{
  "n_layer": 10,
  "d_model": 512,
  "n_experts": 64,
  "experts_per_token": 4,
  "d_expert": 96,
  "d_shared_expert": 192,
  "activation": "reglu",
  "moe_layers": [0, 1, 2, 3, 4, 5, 6, 7, 8, 9],
  "router_score": "softmax",
  "normalize_top_k": true,
  "routed_scale": 2.0,
  "balance_loss": 0.00436,
  "balance_bias": false,
  "init_std_router": 0.0358,
  "lr_router": 0.00111,
  "vocab_size": 16384,
  "norm": "rmsnorm",
  "norm_eps": 1e-06,
  "tie_embeddings": false,
  "optimizer": "adamw",
  "lr": 0.00117,
  "beta1": 0.9,
  "beta2": 0.95,
  "batch_tokens": [131072, 262144, 393216],
  "seq_len": 1024,
  "train_tokens": 1886000000,
  "steps": 8227,
  "dataset": "wikipedia_en"
}
Below are experts of layer 2 (counted from 0) of a mixture-of-experts language model. Rows are named router (the router's row for the expert), down (a neuron's output weights, with its number) and show model dimensions 256-383. Each number is 200 + 20 x the weight over its row's rms, rounded and kept within 0 to 999.
Before each expert's rows: a language model's description of what the expert responds to. This comes from a sample of Wikipedia text that the model never trained on.

# expert 23
Naming and becoming verbs
router,214,214,179,190,172,213,173,192,228,197,205,178,213,229,196,234,218,207,230,214,195,206,205,202,179,214,213,148,172,205,182,208,198,233,181,183,232,220,190,215,191,225,182,205,199,236,167,203,212,163,191,185,178,192,195,210,222,225,181,215,196,207,205,160,217,220,202,192,192,199,198,192,188,209,199,211,219,240,186,220,185,214,227,212,174,198,222,242,219,236,189,202,188,189,210,158,220,238,193,182,208,222,204,184,234,190,206,225,180,167,216,212,204,177,217,163,178,194,239,219,210,181,181,185,196,198,177,218
down0,170,153,209,188,221,199,191,154,192,201,216,178,198,234,197,180,214,216,174,207,188,200,171,208,178,221,186,211,223,193,189,184,198,174,226,225,227,183,208,213,204,214,182,180,197,211,212,208,203,204,195,220,188,209,231,201,186,195,208,180,203,168,216,148,178,203,204,200,203,216,195,197,217,216,200,203,230,158,218,205,216,231,205,187,212,226,171,180,194,206,199,200,198,237,204,219,165,191,165,213,207,195,202,187,230,206,236,233,209,162,232,172,234,207,228,186,183,198,192,231,193,235,197,208,224,183,183,205
down1,191,199,191,227,253,169,168,214,186,189,189,193,196,196,199,208,204,234,211,205,229,195,176,190,168,189,195,201,213,171,174,190,204,167,201,229,203,200,203,225,184,203,207,228,194,170,184,225,173,216,181,191,159,195,220,177,183,212,184,171,174,174,206,216,183,200,221,182,195,183,198,196,199,174,246,209,227,221,203,198,189,209,208,160,178,180,217,193,179,186,193,209,208,198,187,181,169,206,211,233,225,188,203,192,222,156,229,179,185,186,183,196,210,232,204,244,204,182,226,215,202,217,223,182,207,208,198,198
down2,214,205,219,190,227,219,198,202,210,196,209,164,207,199,222,175,199,191,219,250,175,175,208,177,209,218,213,187,197,183,233,215,188,228,171,185,187,177,234,179,212,194,217,215,202,182,210,150,200,204,203,190,190,208,185,177,173,197,187,210,198,219,164,196,204,201,216,218,183,192,184,212,194,199,237,204,203,227,210,155,204,194,235,229,198,188,188,186,171,160,219,212,197,212,205,183,187,199,227,236,193,166,210,199,224,173,216,219,216,228,211,156,190,225,202,217,171,198,217,185,214,199,182,219,224,202,225,206
down3,192,224,202,232,191,202,157,181,206,181,234,230,236,216,168,209,189,156,228,237,208,180,213,224,212,199,212,212,188,172,172,239,194,225,202,176,203,181,187,166,170,196,174,227,211,211,231,169,184,187,211,233,230,205,200,209,215,227,193,196,203,231,199,206,223,183,240,177,198,194,206,214,200,221,218,207,202,208,227,218,186,209,214,208,241,168,214,184,156,205,191,165,170,186,172,200,211,201,189,240,229,195,243,228,170,217,191,177,190,219,181,191,205,228,216,201,197,193,268,217,172,227,199,196,182,171,146,184
down4,180,179,181,217,188,162,174,202,181,238,209,211,236,217,187,204,209,205,213,196,184,172,198,245,192,199,190,166,196,226,221,186,187,216,199,226,210,201,184,223,197,203,206,190,191,269,167,204,165,209,178,198,207,205,170,179,194,210,186,178,199,222,215,199,269,232,210,217,204,221,198,195,181,215,202,182,176,213,195,212,216,185,185,226,197,211,204,206,221,236,253,170,215,221,225,161,197,187,223,187,213,199,202,184,208,212,200,198,206,181,189,180,210,228,201,211,169,176,201,209,180,190,180,202,217,207,201,215
down5,208,205,200,225,216,205,178,224,180,201,201,196,202,211,154,201,185,159,221,242,192,159,165,209,197,170,173,197,201,229,219,176,228,202,202,221,193,198,182,238,195,226,219,180,196,248,261,200,226,210,178,204,228,203,189,208,187,204,185,214,174,174,177,183,193,192,245,223,171,185,164,204,167,219,162,228,217,199,168,175,228,203,186,205,211,161,201,236,190,221,166,228,191,194,203,207,232,204,166,186,180,157,206,221,219,171,218,206,196,192,206,191,183,202,184,209,225,174,230,215,195,191,175,221,207,191,220,173
down6,231,196,199,201,201,175,200,219,241,220,188,204,221,196,204,200,183,196,218,194,183,176,191,195,201,171,207,186,191,209,181,210,166,222,162,191,194,198,176,224,155,196,184,219,204,204,188,210,197,197,185,193,239,153,225,232,165,199,187,220,188,164,177,202,209,210,200,221,160,214,201,203,177,186,203,223,204,220,167,207,185,194,202,203,194,156,247,192,234,210,190,208,203,192,210,209,207,198,180,214,213,222,199,211,210,207,185,191,193,211,165,177,167,193,204,200,180,217,215,220,210,213,238,226,194,222,214,238

# expert 52
Prepositions after verbs
router,227,151,194,189,200,172,225,191,210,170,211,181,163,192,163,176,202,204,202,165,186,180,209,223,205,224,192,205,207,219,233,198,176,200,203,206,179,198,180,228,239,222,234,187,181,225,206,191,206,227,175,194,206,212,201,174,195,214,201,175,204,226,214,169,200,201,223,169,224,171,172,193,217,204,194,180,181,202,190,178,200,245,173,212,209,223,189,205,203,200,181,216,226,197,195,205,215,202,178,181,169,174,181,241,182,181,203,167,194,193,218,218,178,185,195,222,197,211,184,231,246,225,166,195,188,197,202,195
down0,137,218,199,197,172,222,194,208,185,217,202,184,193,196,209,227,216,193,221,190,226,187,248,195,206,190,220,238,200,178,230,188,195,180,222,203,188,192,172,176,203,196,190,220,216,209,182,193,159,193,187,185,186,197,205,224,179,187,178,257,194,178,204,206,231,205,188,203,177,230,169,174,182,181,148,215,197,190,203,183,210,202,202,172,229,191,182,177,169,222,233,185,221,209,230,190,183,210,206,170,192,189,163,180,179,222,219,188,190,174,209,212,174,213,250,195,198,192,188,189,193,194,216,175,199,190,224,225
down1,182,187,223,164,193,169,155,205,214,179,196,207,181,152,221,204,221,193,161,217,191,197,190,204,196,199,231,207,214,193,198,180,240,190,200,180,198,197,196,203,202,204,161,189,178,176,194,175,210,203,204,194,212,176,212,212,186,208,221,206,207,219,172,197,215,176,209,217,215,227,218,202,191,190,202,197,216,180,220,215,202,213,175,191,176,189,197,217,236,202,219,220,210,170,211,209,209,219,214,200,214,225,192,203,186,232,223,186,199,209,222,197,218,190,209,201,210,217,212,157,214,176,190,207,185,205,186,210
down2,171,203,181,223,213,224,163,220,140,249,203,227,209,191,223,209,225,210,204,232,134,196,228,179,207,220,215,227,197,208,278,213,212,207,175,207,177,209,190,172,173,194,169,174,181,205,198,222,213,262,183,211,203,197,241,205,190,214,171,183,185,207,194,200,213,183,204,204,198,205,199,239,205,183,220,196,181,220,189,205,222,197,224,198,178,192,187,161,211,194,229,228,232,198,197,207,158,206,201,213,193,188,180,205,181,221,192,202,192,200,179,215,181,212,181,214,200,189,184,200,214,224,207,189,237,206,215,192
down3,205,172,215,217,224,223,215,187,210,218,242,188,172,204,173,204,170,209,204,205,241,187,226,230,263,208,186,211,194,192,213,204,188,232,215,184,214,192,203,194,182,208,236,218,199,184,214,227,230,182,197,155,160,160,201,185,214,208,246,187,199,175,194,202,183,171,209,183,175,205,191,203,211,183,154,202,194,198,198,204,191,223,187,176,222,192,199,186,217,171,207,223,181,171,205,228,171,180,201,209,195,190,181,183,221,239,192,181,164,202,197,181,209,206,221,183,214,197,198,171,190,184,220,233,202,223,204,214
down4,227,204,214,157,178,167,196,225,198,250,183,190,162,202,178,208,191,188,202,176,226,194,204,184,178,171,208,181,137,185,213,186,185,188,201,195,186,190,201,150,173,223,167,202,201,190,227,227,220,193,191,189,203,220,214,209,201,156,212,190,210,172,197,183,193,169,198,175,206,222,202,204,229,230,211,203,156,206,194,233,201,199,193,217,201,228,182,219,223,208,184,241,158,208,199,194,215,210,181,203,202,187,199,205,210,210,213,215,199,182,203,200,203,198,208,185,199,190,202,199,189,240,214,203,180,202,211,227
down5,201,186,213,176,204,207,191,214,151,186,180,158,170,205,217,164,226,183,193,192,217,190,183,208,195,209,175,169,181,196,205,192,223,214,218,175,228,185,170,177,222,216,227,191,245,209,169,167,236,232,221,189,197,211,196,175,206,188,168,163,207,219,234,176,212,172,197,189,178,202,199,226,170,172,193,198,195,214,190,176,169,197,224,195,191,197,197,204,187,220,197,151,198,207,187,221,208,227,221,190,187,220,203,239,192,208,199,204,194,200,228,200,238,249,194,221,189,193,171,208,138,198,177,194,203,194,171,191
down6,196,208,207,191,203,194,193,238,213,154,189,219,201,204,201,227,216,206,193,238,204,205,202,213,199,150,175,217,198,208,224,192,179,205,202,189,194,198,170,234,191,218,234,187,212,189,169,203,191,191,193,214,228,187,249,181,179,149,205,229,179,230,194,185,212,200,218,187,224,155,225,190,214,231,220,203,202,217,217,199,209,224,206,162,199,185,245,166,223,212,192,181,194,175,183,194,211,178,205,193,226,203,204,211,185,213,194,211,203,207,166,184,168,175,183,194,222,236,191,226,223,198,195,193,255,202,172,182

# expert 57
Past participles and heads
router,228,211,170,235,179,158,184,161,209,196,200,223,219,181,172,207,219,210,240,232,180,191,185,180,162,205,184,205,192,197,178,176,185,168,195,189,207,206,213,212,201,168,214,197,189,224,173,163,202,197,213,230,164,190,195,197,208,246,216,205,180,190,193,171,228,186,180,212,166,206,218,218,200,194,195,220,189,220,216,184,172,168,186,198,183,209,213,189,242,174,215,173,191,206,220,205,215,228,228,242,139,211,209,191,224,251,167,173,207,222,197,185,164,163,201,166,186,223,214,206,197,196,183,190,206,179,174,191
down0,193,204,199,195,214,181,207,165,177,230,196,177,213,218,145,175,210,210,219,196,250,177,177,188,226,226,192,192,227,214,202,191,196,204,201,250,222,239,217,204,169,196,218,220,210,191,211,225,176,199,217,228,190,173,182,181,187,203,215,210,215,184,195,212,174,165,222,210,189,218,212,200,206,175,207,189,188,185,231,225,205,205,229,226,189,206,198,178,190,174,212,211,227,235,219,199,190,186,203,216,212,221,158,198,186,200,236,224,154,173,206,215,234,165,208,189,237,198,173,201,194,189,221,195,200,164,209,238
down1,165,211,245,190,174,235,196,179,211,224,202,185,213,260,198,197,223,215,222,175,167,210,180,210,222,200,187,206,177,230,210,214,187,159,172,193,182,201,174,235,194,182,200,209,206,215,160,192,213,183,199,217,216,164,155,202,188,203,222,194,233,208,209,191,219,206,197,196,157,162,196,183,197,212,208,195,178,196,209,202,196,224,205,236,226,182,205,176,194,224,193,187,207,181,209,198,222,208,185,208,202,203,202,170,200,218,211,217,202,217,169,203,219,224,212,208,192,191,214,164,179,193,199,201,203,199,202,173
down2,215,157,197,250,198,222,182,219,192,196,184,210,204,227,179,166,221,212,194,180,202,222,211,191,190,198,190,196,177,210,192,232,182,170,203,212,186,196,200,210,212,225,160,203,192,186,199,190,215,202,243,224,189,222,211,205,188,218,181,169,204,213,169,204,182,175,207,221,190,200,175,193,213,167,211,194,230,214,254,169,218,206,192,222,179,194,208,214,196,245,216,198,207,231,214,188,187,162,215,215,185,208,182,203,183,208,186,190,205,220,200,224,223,186,175,248,225,188,196,211,192,199,169,189,204,175,182,184
down3,240,188,172,198,196,224,232,164,197,196,226,194,225,188,208,201,183,157,223,221,213,187,183,191,201,227,189,204,200,183,167,169,173,213,212,188,211,193,192,188,194,184,210,224,193,167,209,214,195,176,216,186,199,201,197,235,176,205,216,178,180,174,180,212,165,165,205,201,219,206,205,212,219,171,198,196,209,214,213,215,206,191,222,165,227,196,233,217,203,216,196,194,193,211,189,205,182,199,188,193,174,207,210,201,180,181,211,237,201,173,193,187,189,195,207,223,224,199,214,223,221,226,205,215,187,187,196,204
down4,147,204,212,174,193,201,181,182,209,170,193,194,186,209,184,201,206,208,205,205,196,185,216,174,168,208,205,194,196,190,198,208,167,187,230,141,189,219,185,158,214,172,190,213,216,228,210,193,226,184,215,185,199,178,176,211,199,185,193,201,217,202,171,215,172,190,206,221,188,168,228,194,201,176,218,193,222,184,193,215,184,210,215,205,191,207,172,154,223,181,182,222,184,219,213,186,206,205,222,208,205,238,205,193,190,205,172,210,202,202,208,249,197,168,224,171,194,196,205,194,226,190,154,184,184,183,235,239
down5,225,194,223,209,211,195,178,199,185,210,182,210,212,198,191,217,178,238,182,190,196,225,220,238,179,214,180,183,179,226,241,238,198,202,212,223,203,221,227,200,178,204,183,184,228,185,214,178,208,162,224,189,192,214,181,206,197,186,240,206,176,183,178,232,216,225,217,166,178,200,190,185,181,212,202,172,217,195,237,224,164,235,210,219,205,212,200,189,207,183,189,199,181,196,196,208,209,231,194,192,256,235,212,229,206,167,196,244,172,225,180,185,202,219,190,204,244,239,205,190,208,210,195,217,189,211,194,216
down6,212,200,175,201,238,241,211,150,195,228,205,216,187,208,200,161,174,187,219,200,179,175,186,165,199,186,198,194,198,188,234,172,180,184,220,187,205,203,172,247,210,218,221,232,179,181,195,170,227,213,198,186,201,206,171,219,207,213,232,177,199,183,186,218,180,194,209,187,200,216,179,193,201,223,199,222,193,178,172,222,191,219,177,197,227,196,215,225,205,192,171,224,217,209,198,209,196,193,213,222,189,200,185,192,193,180,215,212,161,246,167,193,172,169,211,201,245,194,208,186,201,215,219,183,209,208,175,179